config = dict(
    n_layer=9,
    d_model=320,
    n_experts=16,
    experts_per_token=1,
    d_expert=256,
    d_shared_expert=0,
    activation='relu',
    moe_layers=[0, 1, 2, 3, 4, 5, 6, 7, 8],
    router_score='sigmoid',
    normalize_top_k=False,
    routed_scale=2.0,
    balance_loss=0.0103,
    balance_bias=False,
    router_noise=0.1,
    router_cosine_scale=10.0,
    router_bias=True,
    scale_expert_input=True,
    init_std_router=0.0146,
    lr_router=0.000365,
    vocab_size=28528,
    norm='rmsnorm',
    norm_eps=1e-05,
    tie_embeddings=False,
    optimizer='soap_variant',
    lr=0.0048,
    beta1=0.95,
    beta2=0.99,
    batch_tokens=65536,
    seq_len=1024,
    train_tokens=286000000,
    steps=4365,
    dataset='wikipedia_en',
)
Below are experts of layer 3 (counted from 0) of a mixture-of-experts language model. Rows are named router (the router's row for the expert), down (a neuron's output weights, with its number) and show model dimensions 200-239. Each number is 500 + 25 x the weight over its row's rms, rounded and kept within 0 to 999. Numbers have three digits each.
Before each expert's rows: a language model's description of what the expert responds to. This comes from a sample of Wikipedia text that the model never trained on.

# expert 14
Spaces and line breaks. Bare spaces, paragraph breaks, and space-led tokens before numbers or quotes, such as $ before amounts, In, of.
router:492523531505468522482577496517517520516504520482500532480494493478449479481507513513484523502527492540522504512469512484
down0:457487492503537509512491453518526502473485500499484499469485482535534495514526476539524454513499457573437497537533519461
down1:476499509509489484492519479503540504481519485526486502478526529513509486464508492465502496416548532477461451520485502504
down2:500500470518442460504433476515477551551494482527521496487566517455473512490495546479517484470499496502456467497507485452
down3:473517531524530544483474478465485482537478490524516525508453480458516522484501504490496511457498533489465507492479516484
down4:415490558532502505524493500525516493492528472537499507472514471469481555476483486508518486510481509485494460482474497468
down5:468466514497509506531464485452513513507509502511484483487521490483505494494468511503511477518500543482480510521501509516
down6:476442503503486456559495492512512482495517497505507521533475506475533476544500512463554498492502523541508496527496502506
down7:523511478496461479516520508510482563498480488484499464493510525490510478480489456499489526429460491492520496504526518570

# expert 2
Copula and auxiliaries. Forms of be and have and the adverbs or verbs after them in prose, such as was, is a, widely, appointed.
router:523554526488475507524503496522485526520513511482521513517470495474471465506491474558477546524514509499509512473498497490
down0:477514475504479534525484482489493507507569509503535505499522543520543521516469505511511539527480505518494475564511494463
down1:449467472513484507500547496490521490528481440483498494513466533529519512510496463463486476500557522482461558524505479540
down2:489468507467492519528496489506479508520467497421494506466499497480502479499503514525488490543526530478488470520518488447
down3:501528475511501541508493486464479533518466494493550479449495505473507477468479464525487494523514495537470442508492510490
down4:514478493501510527501428540528475526481514535500490519471488463557472504526507510493529471534470512486544505487521535496
down5:540500529478525541562437493542491476559477527514489497500507487472475501507483476532508550491528521471491480484537482519
down6:516472512486523489457514480554481523505505473506561525468517481526489524521542513562496485512451459545535509482477506487
down7:460488470509533509545499504550471519491519511475479478490515488460509450497502523490507484474516507488508528504495508490

# expert 3
Word-initial capital fragments. First piece of a word, usually a capital letter or short onset like S, L, Gu, sl, gl, often after "of" or a quote mark.
router:507481545539486488510524506516479484559495492506480484549485522476491483475474524522483493498476461547526524551513505440
down0:479497520484506544429520480405487508493518489471474449510529477485495529497501533532466543490494551471457525486520492494
down1:496474491515461518501427495483485463444511483497479477504471506501515512470472546501527482478464496494543512550528522476
down2:521473478477493454549518486509512470469469476527505495494500446497522497534497542488528486511488480500539481463521510501
down3:499511508495530518479474502537486499506513521493492540420517490508498492501524535513521467535485551455555465517500503517
down4:498512517534491558482496497492485490527450542474520513462504524477464505441492488507468524459503500469480507480519495541
down5:541478534519472472551514510472507506527501514469526508498501488488491495520495497535527526500452495539511534496503539489
down6:502489505468552564532496473494460521511481471515501496534474477511508498473512502493498490483504537472486523479471485492
down7:526501489495498492504471514501481500478511490490482492500493513520489529509518484499491532476555488485517521494530544505

# expert 9
Prepositions and verb endings. Prepositions like of, for, between, against, and verb endings such as -ate, -ing, before an object like the, his, their.
router:513517495479464504528589530527478549489495506518563492525471530495515501464489527494506528499529452515524506560502499515
down0:449493483522512503510534488541495431457500457490525517503485484502533484490535506488474517531488482507531478479512504429
down1:474481473491501535544459523564479490507547522533547546487528508477504527501516504483461477485488534549484490517500469493
down2:487488480499502520518473540517505517477450491504461516482524482506471505523532476525459504513497500492547519484482493511
down3:485512514521493491470499469519492501524520491506493497490446474462517478521528492512452485516540455481453501514532528506
down4:556490503521518495464494490490528538482486516465446513534504479496509519512496505507517461464507526493535489496510526550
down5:515509464448468499529528510497470485483509466487489519519473481513534525519490524495527545456495529487464516521490521531
down6:477462457512488470536490502488541489507505460504510467537476495491470492501442526541504510514555457533491437508485475502
down7:529499544492513479523444508466506524496513518467491535530534487501479488511527513432462533496493486483521495527504497549

# expert 0
Opening parentheses. Opening brackets and parentheses after names or numbers, such as birth years, abbreviations, and °F conversions in climate tables.
router:486516513491493505470471528525471509563498516487527520501487499507477511509522517507479528513480494490505533461510471470
down0:499458508488496471503490487498520497516533485487474548497495501484511522463478555510520501532477493523514499490514469511
down1:524544503461500515482510491529528537517486457555494529505512564477453512505565474489482466556523457487485494517509462486
down2:488506468518497486510484508471514555514482488494527505466517530515513507506473506504464515510444541497460464510445538495
down3:453482499502519497507504544497493482497526505522465452486500475518534511504536503475473499449489501489504498483465502483
down4:509517533560497543469506475515526477492457449485479485520476492489497511497528456490479479516509505485463507495510486492
down5:520551470517477515505447491508489493484477523488479449527542493507451483500464499487468510498478491464518468466464507560
down6:496550509560525480457515459485493465468508525512455466502480516505505489481506484485516507532513435447475523502496508505
down7:498479436529471503538509464507464496494511480488477530494502463514510493496499549483532464505512473461486521521535464477

# expert 8
Commas and conjunctions. Commas, semicolons, and and/or linking clauses or list items in running prose, such as ", and", ", the", "),".
router:524540520524497549523508505509536474529484513500535506504507481520449500543512511540504563494520487520508519544538458525
down0:526525537501485464497473518530503470525500499469472506471494502498498488509471506484495437510513501459474489474463486477
down1:538485510511508480477479503488485510505487462497529518507491483487484523489474489520502494514445494460508509522516510504
down2:502511516499521502483544500467514463490494512518506472505503535510406495491477491440499482502520510515505543495529479502
down3:546509552491500506587556491513486503500513485492526465463471504477495528485483498478498491519480514461501524490482443522
down4:525494433476525481541467489513491505498526494457552450507522524527556525526500529466445467520490481496490515504496527542
down5:476532558461506493507486483495506454519501450532527496536549520524489494516478469475521520482507489491500499487503509515
down6:550518480460547501479514486463520480543518498506478506504521495528503493520493467482511491492490485453467520475522545488
down7:512512524500484503581514489474472522483504491485500517495488502500493514509463510510545513496543493528476482528475532482